From a checkpoint of a small mixture-of-experts model trained on Wikipedia: vocabulary 11722.
Below are experts of layer 2 (counted from 0) of a mixture-of-experts language model. Rows are named router (the router's row for the expert), down (a neuron's output weights, with its number) and show model dimensions 0-95. Each number is 128 + 24 x the weight over its row's rms, rounded and kept within 0 to 255. Numbers have three digits each.
After each expert's rows: "raises" lists some tokens whose logits its average output raises strongly, later layers aside. This comes from a sample of Wikipedia text that the model never trained on.

# expert 16
router:118144158103145162151156142094145160123104133121130124121127131119132128113130092127102122160139177116140096094156135109150133130099130152202119138106113142140132122108134147109126136093139123111129207160120097140110125137152125104216121125121125151169140120101140110147113105103127117181
down7:085118124108149114152101077139142162120091123128120126103160106163121115142093111116132171134142091092100121116130099156107113142158142154140151129113152118104130109127143136113109165096119143111169118189167093144140133171124083155148128100144109121116123130114157145102147077122131146073
down8:167173168114089143099134156141131120166132144135119153137133131106127124114132116132137057108087148136118149132112150138081118103121131097118132153133151116171146135143077166120169128130098089168121146098136153123117148150147158126113131153150128121116188144169088134135115146148094104108
down9:170117136126136155093149196101170156116091139163149106121122078112152152093152150126124130135127141145097169156150131104151133126098136153128100157104113141191143142141122111125135124160161114136108127127146100123103119119093124117157129102145144152128163118109093157136098144176130133174
down10:043117141117142151135130109169159112124185116110124131109122134105151159141135137142084146128135117105135132152111107100164163082107120134078113098136162080097101146117138126128170112091130140146113111157118154159148109115125139098138151145088124140123089127102115085101108141133116123113
down11:080136137114142134153117089147131145121183136142153118090116121102123144105179138153133105119183146128159103126085137148118145146139122139093091155112140094132123129155133099121144157100098144146111149142154149181123118127133094118106146125047108125117106109120118100111148117150138096088
down12:085155134130120099120152102128172124128091171148104126119128162182165124152136131126136156174117108128119160085113081134123142126129081155120136113101167119150106112131114143094145115101123109142165125159155111140161139153120129116154094165141100130122100145138124121055138110130149163119
down13:136128112118125112139102145104133156123139146104092086106152120120170152166138116107106096121112136118154149116116140125135101114125133140155119186069096078136130110109138099145124174130157135160116129164164120172150163129168127127143184189120123117149121109138091109123131098144140128095
down14:127127132129107143134106134125131114177183139093109117081104131087138131152136113148085091119106141112133097107120130123120093128108127134084104124125102126117137152117149144153159081108092093136108124096117189122122146099140167129119157126081164121098108102105106128186124110097114103104
down15:141141141103124098114120160099132129146084105117096147166147159133127091145132121099136133146084129179091140129114129145110133134129117125179164131147121190129117155111086149141108137165160132095121118132108092109152133142130149125137079115189117157115142151139132151123131160118126194147
down16:125098095125137146131114131120146142168154158112113110107145086123145132140091081112149160082159126118167094146093154110132149154128167139097120140100117123143139121107154067183109157126124138155115129103169145117132110141095091138104141144137085107152182136127099159141108128105145112112
down17:131153121141092139106135167140113086126143126127159143156108179104123139126134127167112113125103152148126125110128072143118108156115116107126157105091113127136096130153077137113110131159112098127128136115097168081093165092119144096124123164129098126137082132136126115174098127116069149165
down18:148125134110133147139181135137111144082122141105175123164135110156132107129179132124131163152110109156111142096162114130182175130106144088161110140100125135139119144129115123102136171112179171143148099138097123152115116094132175135136133119143120109162103113082154147116125156161146128157
down19:177158132123162146136087168127129105185106098140069130110169141116142104127106115133147108148090137149117135135131138127098119136124144130123167155133122149124117156097130129186089129193129110116104114075110112136110144123108097135096107102167118142151125153155150169111143129134146149129
down20:089139103131148148123091085149129145112143133125091129076100044175136136125107144139107182134132128095121134149136139126142132103166142110127107117128138149127110138140150105151133096112113125122155106151105161089148133126150167110130101147095124178100111143095151114125157105130148137080
down21:114129089103128130146118108120154140144115162096129143142186166187143109165094119120124115156125078094101104137109114158091113145106134132169141113120116097142140102119138169113135112101102111128128150131151063130131178144128100165168137143165109126109114136143129130088131144106091140137
down22:111132131138132122092119157101131141142124162123157134148130197101107142134135141150139077093168147167127140125119122063140133069148113105160114147147152183124094129145094122124164149162128117136152156149147179114118114102102147132140147124118119115146132160113077134127121149162126111143
raises: "\n", " A", " The", "\""

# expert 10
router:162097095169143091090095112154139102150116113124118118106156113106149103155094151105154151090155100116103158159106141147146138106133151120097122117149136154124132113181139103121101133157121156155171108109096150107164115137130125167104126102140158097108136146133165111087154170155137125113
down0:079154134122137083130112138129171123087132135106163159149097102110123144116109137150107150111108087148145114142127159085148138143116176184089161164111163117088133099139149130139112139112146126170151115161140152160101105137104093138111132116140139146164112150094159137116155131117114102154
down1:124146135103132134167099151114121143137109168117167139137140097146097127143088156107152075098132119152095087129146186117091113142158142116119079122123125114124095117140111132095122144144157079158130111130126110181129089125144128143149119113134087136126137118084092111099096166144168131131
down2:099130142141175100122125111143146149120119157122132140129132098133159154103094149152119156107086105132112172136114136137122061149146133164118156152099094117172112135139126108086142107097093139137137120115137116122118139171102169109072153128080118131162157120130097133143180116129140165122
down3:090144190127136124144124138140142119133115134133157126136107134113137152123168139186126119106113162148152129142114129112135106109140127169122143099151121159137133112118118115119157123085138109160136107100082142120153112139136110072154081217114105156129127133173171103127117130094133160137
down4:142127143118122137108128105138064155159118122106125141159142135143202127097121103171120108113133130106097109127138134136125135141119133122107130135156091093098143143155136108118120116133131143135109120089122106061162180117113115094132148140151116154084122110128141101088161094073140160096
down5:126128087185132128150128151157117128096111108134137101102128147136135119139164114122114087106171165147119132075163130147160131080132129117172157093149103108166133146145154126114120182118098138119163121168093105126082126078141109136155148121124134127138113124100134116146119121148143075134
down6:151097150152103090080142099119089138125106139131126092110088157102118112156080117103113118140130130151136125100157133122160117137159096108124128150136149105142156123143151165151125104089133192115150145187145161142127123138086144183109113149139130095109120123082130105128114136158142113110
down7:133182129149157135141114139134123121141159134150129131131143129140154120115163074137085125147103116120105159122150136107115087152134161146138080162146105142124182134143160109156116134133112175118100111139140094169134147151202154099121146124128152147173160149135138132136164143098096143131
down8:154146124132132098146103143114180137132129111101131175130119135166140079121105166111117141137111095138131160131177127106161121087154089122091099147130116138114130102149135143068141151109154121158119157067157116162116139178147122123093105131146125129139145128166111159133146163121137166125
down9:122105103182146098138078112158176143115150138113095141161068142116112142159159157157098155114123145129115109109125109102120113134132094123108127111133126146129129111115110103131126125141124091101111090101121117167144128127142127062102141110127111114113172148118099169109134126105113183173
down10:127096139154159131117097142151098136165099109079125101159134106158117137158126149124135108184149152130093139145154103166127153123105134113120121154129130166099168166090095158136125124129129147138120125096083156099150112147098131113147124089144166146126106146051113111116113141125120112149
down11:138127109128158127119135086128128115178162152143146112122094137088136145121110160126070128126152151103179167125135113119093137155106101113100104123140098121100135099127098146123136100123166165104165136139122159137137147107080124114105124135171125107135150150159104172130145116091116192137
down12:138122112159138144147066151115160088177123131130067127120117143105135155148131121145132080097119149088130098110139125084098099108106123148119167113153142092157128165133101105140123128137166102115157093111140086140122129138167119088125104124166092148126109116118166150105146108136112142128
down13:165124137171156144174116127111113136155100118163104161112101146114135128072095135156148143166126125160109161103179153093132132121146131120122134130084148112121121155149137129140103161149112137133121143111080109106169149162120112199142141154123101128096121159142163139157118113122107155146
down14:143115101123169108114105144119156137134112145125129134139115118143102108165085107158109171107131093135144121120130113073095139154133091098135094151118152123109083131153135083144100140122147110138162114159141117171150094096100113069156139170107129117136182105167130113149100144119142117117
down15:141116148135129103115126102089136153140130158151114121120084092112139173102123129133105084124176087082110146145111145102140134144168118138105172147110153134109125133150160147153100129156148123093079157078148159100142157118146128133115094155112096120142112100170134106138138107087114149145
raises: "wards", "inson", "ogue", "range", "Production", "anish"

# expert 29
router:164100102167139098091091111150139103153122111121119122109154115106153101150094147097158154095158111113105163154107142150147135107137151117103123118156141157122130115183139104123099130164121159156172104103099149106164116140129124166109122107138157098110136148136165108083151174151143125106
down0:136129099140090128142101121117106121153119126089177155088151104108146171108126140092157126161177129127066092136112137108168137128106102127142130142121118157114123126121147163134144095094113125134127117119145084154119114100155147145125042116091164114140146116130094142126140120127156101123
down1:122119130168159167143127123127164156143141141120110133160157114104160093137156146128117123090112131106140136138158139129140140101124088132120167102151105120141126159135081097150118191149151144132124081121079121152171172154128112121128142160177113133148095129140130100145148142160124190128
down2:109159093100100165142100176119128124111147103120100179103112111100155121133145129172158152154114061125084118133119101139122113123158130112117160148173134096150105115152139137165133121162146111153114156097103142120106144143130128172147140125097065138108114145140142097128100114150115120118
down3:095114171061121145146133131126178146138159149166090088140162123075142151130141119109114123148123149121153088163159135135113132131146105160132122138111117161118143151117139118100170131175106119155111161170098125120147123145153118152153113165129129126097119133153135081117114164102096104127
down4:160107103121127091144149135120108118129091113129154111108136153152148103132165132143126114115113122164075139159174118069158140107136130152105106135082145140105092125092158119142122123090162149103136135155112145168155132126179115101167136095183142152128125092097132137095133122134142105110
down5:111119179076111121135138143103172126109128132119048118122143133066123109142170099109129152131126125101171103136140121141124109201139127164136087153131131107130107119119106106139169107094126106157132166113101119134131131112107160148154166144137132137125099113108129099129138129127110137090
down6:124131156109071133140096129148163124121113131125105166125159111107090148161147121140120083123127115127173138119122166134161153134117096104106094096127152144135158072085118119141152127122098140128134152127133091081151080152103096115181106131102134170112123121142127108121126112113079101126
down7:137171109123145139107122135083089142138172112155122092151111112154117100092150123152100146154136122125184110131138146157152161090119096112116150149085135157125110121146106102134099135141113118093159187126126099146122094153127140082149179104102142136169140133115163144119106094136135136135
down8:147119073093151142157164159077084104090144108116115141150120121171095122092133133119108152101141108099131132098129113155131141141125120129103124118154125151116127160161121108129137138111156130147096153153166125135159088136151160145103117118105088107109171126121140142105143053089137113119
down9:142095099139177109103168140079128126092079091132158120154126091162080081149148130117144152111131144123153128109147158079112136119112138077108136131133121140129146114130150171095131118110136112152116116119135129124074129132128112113095148067139142124113157123094106128091134128160108121110
down10:157155126109107145092104147058164101139105128200071165090133134138172139153140130145135118148179128102088122118118148130155103121132092123163166120158131157149116152177132145111113118131136133121119132159144121153102120154087145137129102143097125118115120125115125118131138109159094120142
down11:135109099104105109136125090127101123118138132089076159141073112114124101144125115161110127103117140110140107114102120121157065119117133186169160102135128100076112161104096138153120120115154143132152108131150148104119099150115078149115149101157142103103122150116097137132109108159092134147
down12:120136170143113169159121134133172116157086143169151148141105128153134125141121136124140074138149152163090130114152108125132105131098143145116130119127117169142146086158129151124079124112179145121071081098096115139074131127115095160130116150112113151127163106118122117152100149121132154105
down13:121148099108108155132140136113091113123112094122094112130096134130133126139143122144132167102077121146118096115097093123083118152105148141111112070169105098108109120138115132101145082078154114111171144107124137160094138094103095136131115166120102076142143124103124160148090118115146134098
down14:158132139108139164097062112144113129102126124155119122133128130170172148112119105127114159122145115092141099094167140121150112174138189116100154126126099119156126146173123060119162159157143121157108127137147141087149164098129130128134113136082108133114077124120132112107119133135129117137
down15:122097113131119098123111129131151131147163145124123145144178126145100166100113121110145125151155157160043101181165111166120118110127116145173117132155151137130098147144082157107148098168118177116141117147105112154134146153108119153102139137107125132133138087117106107147163157135132142124
raises: "]", "pr", "'re", "read"

# expert 19
router:163099099167141094094093112151138102154119111122120115110159113108150101153095148100157153096158106114107162156102143150146136107139150118104123118154139157124133116182143106124102131167122153157169106103098148106166114138130122165109123100137159099109136148134164108085154173150142123107
down0:119107168092114179125126115157153129136128106148132133070154120173113134156123189127111150155161104107121114143140143113165106108093089137146142098111161109146132150115128101163145098142127177135143142100134135154129123179115126122098122114107138094099158089096127114145139145157172130110
down1:142138070158110157160094143129085088090137133151084130158095103147127148104150122117118104154110152110119141148147107111160145168160175188097118174162115123130106119125118120124144118142148114141131146121086144130112146129141125100121151127107120127141084125140160106090154125121070129111
down2:119101147137110133127117117136146155132109141126127143098092106090118135146130126149108108134091131105098108129091085128155109110149142086096162131144128150068149138133121118137099127146100091159108071129139163128115174127112085164117105103144149158133110124079138142095171064134124117117
down3:101161120163154123162178139144079138133120144120164129138123130116114138120162110132131103130122142176153098086133109121109124161172141136143133121105183126093097111085123103103119146128172174112128126119110136196156170111107100102145135146166164117135105142100117123120106129141147111131
down4:131115135119147130130145129168137140102121140156125145101158154122180116091136078145151110151169173113144101142148083164093120104115104099111109127148124094100105144092159112067113174142112163108132126105131122085107137092137129118136138107129129095095116101155140105134164122142102094149
down5:088130119119109094140144081147160111113107151134108108155100119122137142117145130134107092119161101099119165140115133083117142129134104161116146121140132162164137134120132139083109079095175153099123130146128127137122173107130133195084102073145124174111122120143137120117132115144182128146
down6:156116156143120146118131125122113115105109108148114186128150112150088116134130116157115163131135109167139135125166131149115159124151107085162143089152141115113140159136119145135111100125082146127121113173126126138105084105081155156155119101117120097134168125075133149159150115140182112073
down7:110148129158118141156128102135133099154112148125165096122155087116161120113141101100140113129135109086131126159142130114115142097184130073132114131156126163133100139137118142133054140134120117141173164153070168106144150126134123167112121107119143147139137111126112107146089124123163071120
down8:171106136104127132162116108119093126094137116141127097121159087118135105134168119148133139105147126131172089153132114116118131143172104097140104133112134192132150146111161122163119148087138156139136096144117175148134105110161075149150142157131151161125129135096137127186156108151119129163
down9:173122132117107110112110140149113138168134124099163169153174130130165155083131123150144157169142104101099119140157148144112142142075142143108109124159128131113081103129086146146123145109125152103136145139114136113124147090095131146124128175128137191112110164109159112125146106126096104172
down10:157139138128071138091112153142150128148101122088085139190130141166114114111127104132152157108140118118171189095134137096114140148113135127124117151135130153114147144105138135136109119111148155166093119157134140108140102184142100125124152113130103140091144076104167079143143109136132136143
down11:139148109133133095130131107139162093138137157147122160126175152158131141146107140114131146146115118109144127100110147122181094122144085115081096155165089103136137189135128114129118103117075107138098174145100130103131199106124101126069132135093130129138131142125128127141154137140107115134
down12:139123115097132154168117111141133126144123160150117078146145107131134118112081123122149185165124125136167094097119152131117094158123138138161158107128113118149159127121123163144133137129163118110157120140159089144153095155093116096115136111118126118118044106132155143136144153104146087081
down13:109126147162127082142151142164125154142101086093101098111147114131071111143173097119118116152126104160143141138113111155113124142126096129148149109123150167117166092112125116138110160125143124110128139138114108153142110084158132085089175108132154098119130181126169132111186114132124135115
down14:155113122101136138102073131148134146102160136116101141112151129110135094127110152098108158135155159128146147115124099122123119129111126127140132122128166153157172153144145130151120105148138090188109088109136163106133104190130163098135128162139186085158106091105099092113128124111134112157
down15:144106097110169084125104100141121150134134092110115144123093153108140162134151155133154118107135156123101146117150143137110151112133086117145131128096128141162214110081138130112134113073111138133097141147133129129104098048147131141133155101149142101106100126115155118152136114118143121105
raises: "eland", "elled", " matter"

# expert 30
router:096155185121107146115120133110155135148150165118114166143091109115094118152109104150143135131083125145124090133169097095135115118107144107148103135095101112122144140096091157120135118107096093149114117117218104115148125110097138142113105126110133140132113129103129144145077099100115159127
down7:148113211105142137130123084088183107139125113149111149087112097148155159141113122177142091104126124128141136094150123137076134150139161144135166145125130137146162109126108143129129098122121123165119150122152138092119148117156094130162115152132120160141091122096114120142129112149082131098
down8:164107149099081135139121133127104125084106054137110112134139174126120148135165138137149165104143123149105164116156140119157136132121175092134102118112075142152123117182149140128128118142115165138128119146103134128128148169154133148112139124137146132131093088122092148105123193123133095136
down9:112137153078154137164137138125093141121152111111093104120096114141169184116124135156137097108157175136131090094093149109131120166089142163134127130151131078113105192113142109090144107113148112144124157150175128170098138143122112117134129151115127133154150129117146121144157112133159124152
down10:125102104120088158142153116156150096130140108159113145104111097191126124144136149137112126131172112098122114148121128124164134126084148160123122093128113131106163085128126143120150112104138137119117093136144114122128134128172073172100162148119138174107070137127175084107145133138104155130
down11:126169141131096142103137094166147149144121124196115145117138106096126127127110129160162125092113140131158125092160109126132115125130165154155131119117122113092183150193122111140109143110083122121127161138125130112129135121177107156127114119137131140085134161093140125069120119136116078098
down12:128130153157124139144127146129115117108143095170079117138145100050114122145137158109170077108123116118163172164107120125167151136138112153118099171132138127112107118139132138167109111103121163129102123147124101120162113145103106088122141180156083098133132146143138153114114151140134162130
down13:113157121099123102099108138107165102145084134110164078089124124073158081185134142137112111181141140174107163139095170104123162144135153123121107113124132110130127076159135159110117141110138134113130114122142138109139135138101134144102160118119173139093162123120147124102127097129114126128
down14:162133124139174109176186149166106133147090116137107118133074206096143137126105098089151105143120166111124141121135126164137131118090095154130132154112109167123122151108133094144125137143120154142119123121127126142102106156130135081108128104159110115088144133120115167113119119141164113147
down15:193122123088112112155106116097158134113118130128074134149132115158106135118155173169101113136169106186119136100104139150109118120110151112147110083150104153137140113095117160158133148117146103154109119128137133079137144138170149151122078097107157144152115113121122119141145154161125145111
down16:171117128160137139069104126162111149153140119148081117143106111057121103123117113131145141101137097115130140135129125150099126123099147131114141119098126157158132110165119094133142141140089156156129088081145132092159104122121176131122151100155151143081120117097109159123134102092096137151
down17:118094173146119152099138088146097133111098151102131108116114104125142171143102133102165149114106161148104148105125124109112084090118115151097086114124117114118101173137125099099123128099161136131117125181108113152144128087124150142105140153110094123137092103127136138118139132073086145076
down18:152132141104133132168138097156116116079082192095107122108141139109109122118126116153105151145138144170121106137156131149127089115112095152117131090103133123101113129051144087099063188132109127112122136173126107126139121119137158132119146135134149105160121143146146128112146138128152125126
down19:066120127138140108093116148115056123168110111149139086145102085117114132125135166142153156117120116118129174137157124097070113112138134124127093113117099122107153114134135109119143147080095153129122114108123125151113112138111196111129145157115115096093116130130122127139104164116102157161
down20:109107141095110133128148129114149140095147142147149049097145033107149138125113118133134100103134124141127116118133150163142128067118112108091111126138116093156125106074140116132098149153135151100129129149153150096143138143133122121156131153121139125134123168120117177160099148114141119112
down21:112141104154132136149154163091132141198136126175150128166122091135095150111106135108115079089117111120149163123111099146133132148112131147150100121122153157121141157124131156110176088142161142137129145127164115126085115123141101122119156156162096105142128129115078114070144111104143134143
down22:140106129073108144099164126105143124177143113175099114133135134142104131143116124159105166092127129153123088113119139110137120121117122138169153135126098118132176132132102179159066114122111139089114160118148113122081109171149080137152157119105142124091123129086120130107111152155113132137
raises: " /", ":", " for", " (", " from"

# expert 8
router:149126087140100160159167109146105103086144170130096119112133101136091120110112118158110073154121114143100097147119148160123092134150133117110148127134151136119096158101141160154125094090160103104096167115114128107140153106107117135138155141128098132119122143146096166149084120156074111114
down0:101137103092129106125146127093145094140133156165096147120108132181126095102154134178083144119118125147139102111111116139102104132123179144172122146145110140100132094128101136161095167135157167145078150160069132088119158130095108116123139102165120128150131106127147115132144123110132145140
down1:163198125144117135100117159121148102108113145123096148116123157157104160152146097145138119135157107181156119136151126139118137151145109168135116152089167121164129106124117157132100117100103110148119132158101144120167129114149140081166086089153138144084133096102096121122114109094117138112
down2:151114146075147093133097114151100117156113164153159143118115140115116123094159107153162115113129152077103172124143139116127086113138137093148099125138125120157118151186108118120143128144134118146095129105128113123098085096125098153107193137131145129109149176082105136117120127149098105129
down3:073129132123110148146130107141118150146102128173102145095133127112118132132136098145166100143083129103114086103137062104135163109109135141136109104134132157107120145122147154142102122171144127132100149161125135096114107088128133142144137191140153113119129147112192095126112093113170103152
down4:111167185130122127085104158117132147119106110138127181111146145078087142116152128135128125161112190123132093073142121121103138178077075154131103127118153137146145162128122130157164143138114103137141135129124139132149145116136133115145125146098094144103120087117126123115153086139099132121
down5:147161103131095131158109126103123124165160137114112129127103105155088082151162142114106144059147114094118150151111154121086130143105146151153107135135154137111141104126118113141145121133131151170143126107129105086126129132118122148150150113142150156080112100134092168123150124108081147198
down6:145106133144113123124106137126109126110097126129138142121142086124118110107112149130184157177131100115125152122122148082132124098116113119084149116178117112168140170091125136145091145103135106144104137131145119161153113160075091143136139120134117139148170126180126114136112127140197097079
down7:106152121162112101101112125100166123172136146128111149139097106141134117123150134148134170177114137132081136105122094111113164133129103147121109101168144153124150126116129111161136109141110134166122097125076119117135135102139146136138105103142131099102114124085133087120135142113116113232
down8:134092116124178097127178128094109115127098123139133102126086118138149130114118141132102115103091169142127103119129163104150088115149146110120114127191083143183120128117142100100130125133122125075136123095136118138107155111094144100093134148136134138158117160175118134164154151095152100106
down9:146101096154072167149072125126107113164189112164115078123084102134089135155164117101144130123169098114147153184122160154111133119132123124124119151120115124127166137111123142128154110084127127162128112136151144137168114132113097110143127114111120144115133115125117102132138118138172104165
down10:112117116143140136118129151115121071069100079153151107117103136145140113144153125158124107150103124149115115102119129173104127120076132124096122132123112111134096141101155157124124111088149138133113120134125149117139116132160113117071133100121146091169135193162160155110091083165134110112
down11:147165091110087156132101123144135138149177143118120124126122135109110133116133113086113140125159094130120192160094138114111141143143129128166135121134141135098196103132120127125180102120104145148158109136128139111171124145147125100162095096108093155092133101128073137113136149131128097171
down12:116123142115095128165133150103158126140127142147156162134140156110122088146180152142094173107105120088097155091100132100143125097110108108156115126126133118106131134093127157114074152134122130166151147147122115145084099129125143123149120164090156114084115103146127148090092164143156105094
down13:157104117144123122149173147134168126097056107127151148146161142106126100077133119170100099117129089107157126139162147137148113125132134110157117160137121130112056109166127145098142143131101094117111126152128126146099128090131124102129139171114118133135163121123176101126147086106130113116
down14:122089123137123126078082123121102137140100136144087114111129098143078151108156191119133105094147141127145116085186171123141119143127115133123119142125102100137132138162119099163128147101128126132136164120161110162134099108117156123106136147112129150148142131104188109087122127072113107125
down15:144121069125095167147156085136077112154121115148099125102136110127113092152173114093132133146144129128107141147105126122095119097104129141108135108149107112105143143103156115089149092093141130179127121133135099122127146148115098121119113123110097144119116117108117178076125162093189102130
raises: "w", "n", "-", "y", "c", "v"

# expert 17
router:161101098168139095091090112150139103152120111123120117110159113107149102153095150099155152094157106116106163157103143148147135112137153117100122117154138160124131116181141106123101130163124153156171105103098150105164115138129124165105123104137158097108136149134165108083150171153140123107
down0:138175157151124117094085109116119178142106125109144133092135140130110150153118087112132164147151098121089122109150138187120129145117135093104138152127158130133142131174097095109141101162089113125148120134105124143172143120119118151131096122072126169117123100111138093146129098136160091161
down1:150170125109137144123156117132124137135135123113140155121123158165109162160104108115084158184138122134160099102113141116165128133169074114144088157125109112143099115143116097103136120102145154150124128168107147152098131142133134121132150109137158163117056140108059112144105115124113129107
down2:141101123081120117162182091093099100123084126140150123145128159156130157148172155168111095097139105139142133124150114166139133108152167147146113158108172149123113111139114163137128158125092131116104086151132121172090133120146134087127113121178140099163124133100135107129156120122136107114
down3:146124188131121103108140159162116130163090138131143123093086142103093106108129159097096128101121113131148145150115146150164108170151157120155114169117119114145110146133112088142100140111113151128154144137102129130111149114165069114110133126150166139134130145088115110162151165156125116069
down4:152105116141107130138140151146130119099110151126134134124093153173149112155169116132185145124141196091098106133154105113128156090106106127137132123153102128104129126098088105128152134134151143121152165183137092115155083147131126114138091154135113096119120128097100148117100120127097166082
down5:099102127124125119115136166116101104125139079144146153098078119151103106141079136110140155113144101160103194093112107118135124140149133132110091140126134146121148131134094156164121100127124110140210154159160140129152084168116137113118126112112163105113117118094133122114133165134150141130
down6:133128157102117128116143083101124095143116150123131109100139108121143150086163140081129137094132090122129138156107180137147134137139073100150173113120166115132135119134091155091124125089129128108141116108123095063113155166143143136133133112141141093132075133098152109112157145114113106087
down7:152143116121121119129133152111131099147137132147151154153100128112162120153138125156111132169129086122093191155156139137140113125125126146132152135147122141076160143126142139119141134097110112157114131086153127105134151101114130089153154123157072098103094125076140091087169156087085103131
down8:093125148136137129128189151128112136164197112115128140129160098159155149140082098166149109130131142088116157108155155110129130123131122101125072101136088137170144143107116132150097137139153120098139131127108154171129126166136081129136168143113115141136104154160160132162128102124127156116
down9:104116114127139145122088147156105114113158115125101166139113098123139099149112113142149157121136158160123146107096159093150098121106128150123093127173071149159103121112140130114149144137138116142174130149120142123096142105061147180099109158146144124116111139139134115137138103133094149201
down10:151097106126099125116151108145093096138093141128080094159120107126099133133126126122107121146125156149116099142088127111087143097139099178142095164132162146099084115085121162150183139145130140126139129112104148113132117121123148103180125135127081105090124085078121155114128101132131138141
down11:126159132129124101141077125130168140100107098122084085163120100112141129117174124195151102102128131136100102121097136128095131093136104175111115146121139120122088113118145149165159194134122174125106116133125131139115141135120162172150139132116144141105133126110092151103129104151104158120
down12:151140133131095129149135117142115134121115149124135144140114108151156068140113072118101166107132107120095151144141152131156164121155139157150102112169175127172150101128118151114153135171143084122104120103061122093142130102191116145124140140106123134107170149109128123141145138126146087127
down13:103090124129138137102111135134109116122169170097130159154095149083133126116094183072097120109133093141138120145109146105163110113147142119063109147090133141152137109109139118092131087180131145124106136112104127130086132137126113151116099153130145110137140118105133067120096129130135140162
down14:129106113126177154091117080105092111129174140157137169154134137166117135146113113103098159109146116089124124164112126115107109154083124126110133071169137116098135112116109128127150096118112170087133106110162125134156105148126141138123167130112114135128153136138130136115170190104128126169
down15:166152076141134190093134099106106121151102103104131129161151107128131127140146167121131120131113136112141098115100154129118133148113103142099079152155140161148148143127158154145155124136171121174116163156168094128177125110134173137081157113124132117143159098125127150122126086107114106131
raises: " Trade", "fare", "itals", " sales", " cargo"

# expert 1
router:105112108122120146101150186141144117115154137130162135129153120149103154172119156107138115105140169134107111123145134098166106159100092145140134097105159098095074128157140098083128091097099143101118101115120132105146148156162114158130160124103129146155147110082131103095135157160120108112
down7:118103126154156141153142143117137127112126133143174126119103103181137139133146138172114117108116141189103139094119114092137141161115133124114132099158137107151148111151120116162146118156121132123091153187100137120091072117159131141137140146198136139151148091108119138126132177107141126171
down8:108131114186140159148109119159175138141147114144112121095133121114090154133081175059150138138170150146101141139149119093143152151149156160103172099133128110153173147124145115082128150127107106116127136136110100123148103113136169132133145134159107133171113118137112148113092132140101141124
down9:099101131141124141077156088135123133169097095139164177083117132110125136153126132134123147153092127110111112112093174116189141169119110125147127087117165103165135124131181116120155107131076128179088105127142124133120110110159120126132112146104156131138116132126102119107124130103116103101
down10:102096138141094161143128115098121150112078132150172137125067126127185147080165140151167119129123171122145097095128127131118099122145102122099173106118152102104153135101117103143120114131129119179099128118151137153092094129120150144108091141129153120128116102110145124174111129115114153104
down11:115137092099119127116134145143153167130125164145147133159162093130158137093095118129138151096174101131121146133128142149144169121131124123154133158145184152098090105130160132120091126162133130125131113089150112113137168092111145131155147155099150078166095139152107122105094140131181121093
down12:114128167109097114137146121114126136145153119135161163145140115083088170122159122126094119132121189107111112131160088134142168152136120148155104113132114163152136155144100136130189103150121146154108129154141176125087112121188152132110117120118142152133133145089139109166112133114093142162
down13:106155134095074084126128127141135094149132110080144083153171141097117135087148117108134136119129151140115117154098099130099092145110116148093131147106096124141126106117089220092138112102147161117124114112114154126094127154116156117130155132137148129092116113114113146138151137138109144095
down14:145135110150143120117124105115106121112119114166170142075116099170147159151128117144145071111120096093177147135150123103157117121148120175136131129131137119138125180166114102131146141123121095132147180154136127127146093146130116134148113138141123132137086149106199090095110148133087142143
down15:125142103153145121187139124135125111088118151127142089105155140150141127109174143164149176106110114086165138076135137159106115076119111135133114130160132116112101129129173127109106154103137096116142172116074148145112120102145168143142096158128152128131134128120144162145128159153140133170
down16:118109130174096127126117103115113173181147136124062149115135157096090144134116132061114119147143125095139167179112138139113127139115162108155125151150146152118104087098106123087109120089116168128128125100103107131155147110105131098133123101133112138111121112149106142135121126172157138100
down17:122175080143138150167074099159138122151133176139082098136168107132135146127102171135152106141097117116149129132133120116128114137134140150113168123077109132113120116125164132175143127103137121115104133101133100094153099105146115126116122095149119138129181125097150161169114111117099127176
down18:133117177097117103103112128125135149177159106137143121161117154081139076115147113092111104135133142119138096132153105134120079167125122126147136106146113154122130117152110180116127145135130147142125113143117141123165156073122111167158164092153069138093113118162133107128128152126096164106
down19:116152123127138097088128110081136164162132123145149145101144114125129155133083126105146134086151169126129114125171110148125102141084088102109073129080132143121130110175121124079119136144122177149134133119176109125111141138132146130121165149140117158102096125101102149094106129129093163143
down20:182134173140156122118137149120103149108130134113116128148119169116147084081139135137108138076150157097118132124133095165105158082125110070146080128130113129122120136149089159126110117127129124124143100127150142138134180090111155125121166095103116165113150165165092131136114142134151104122
down21:079066169134125132115143139100117179118090130134134119145136108130126115082083130095130138122122131070110121142155149140121146092141128125147164128136138109120172141146145134104106152153143160132158149137118134129136097085102149084113133147082111172154102171136095118115131174136121122109
down22:124121063113125114165135133175159147135144140144144115117137148115134141107163124125143143146081173070122110063122141118153113117098120128129125105164108119099135091106118169144128099130106127184118129133111156102096120125108163123128139086141139131108129084098106125167134094108110125164
raises: "Representing", "Sch", "ctor", "General", "Death", "Final"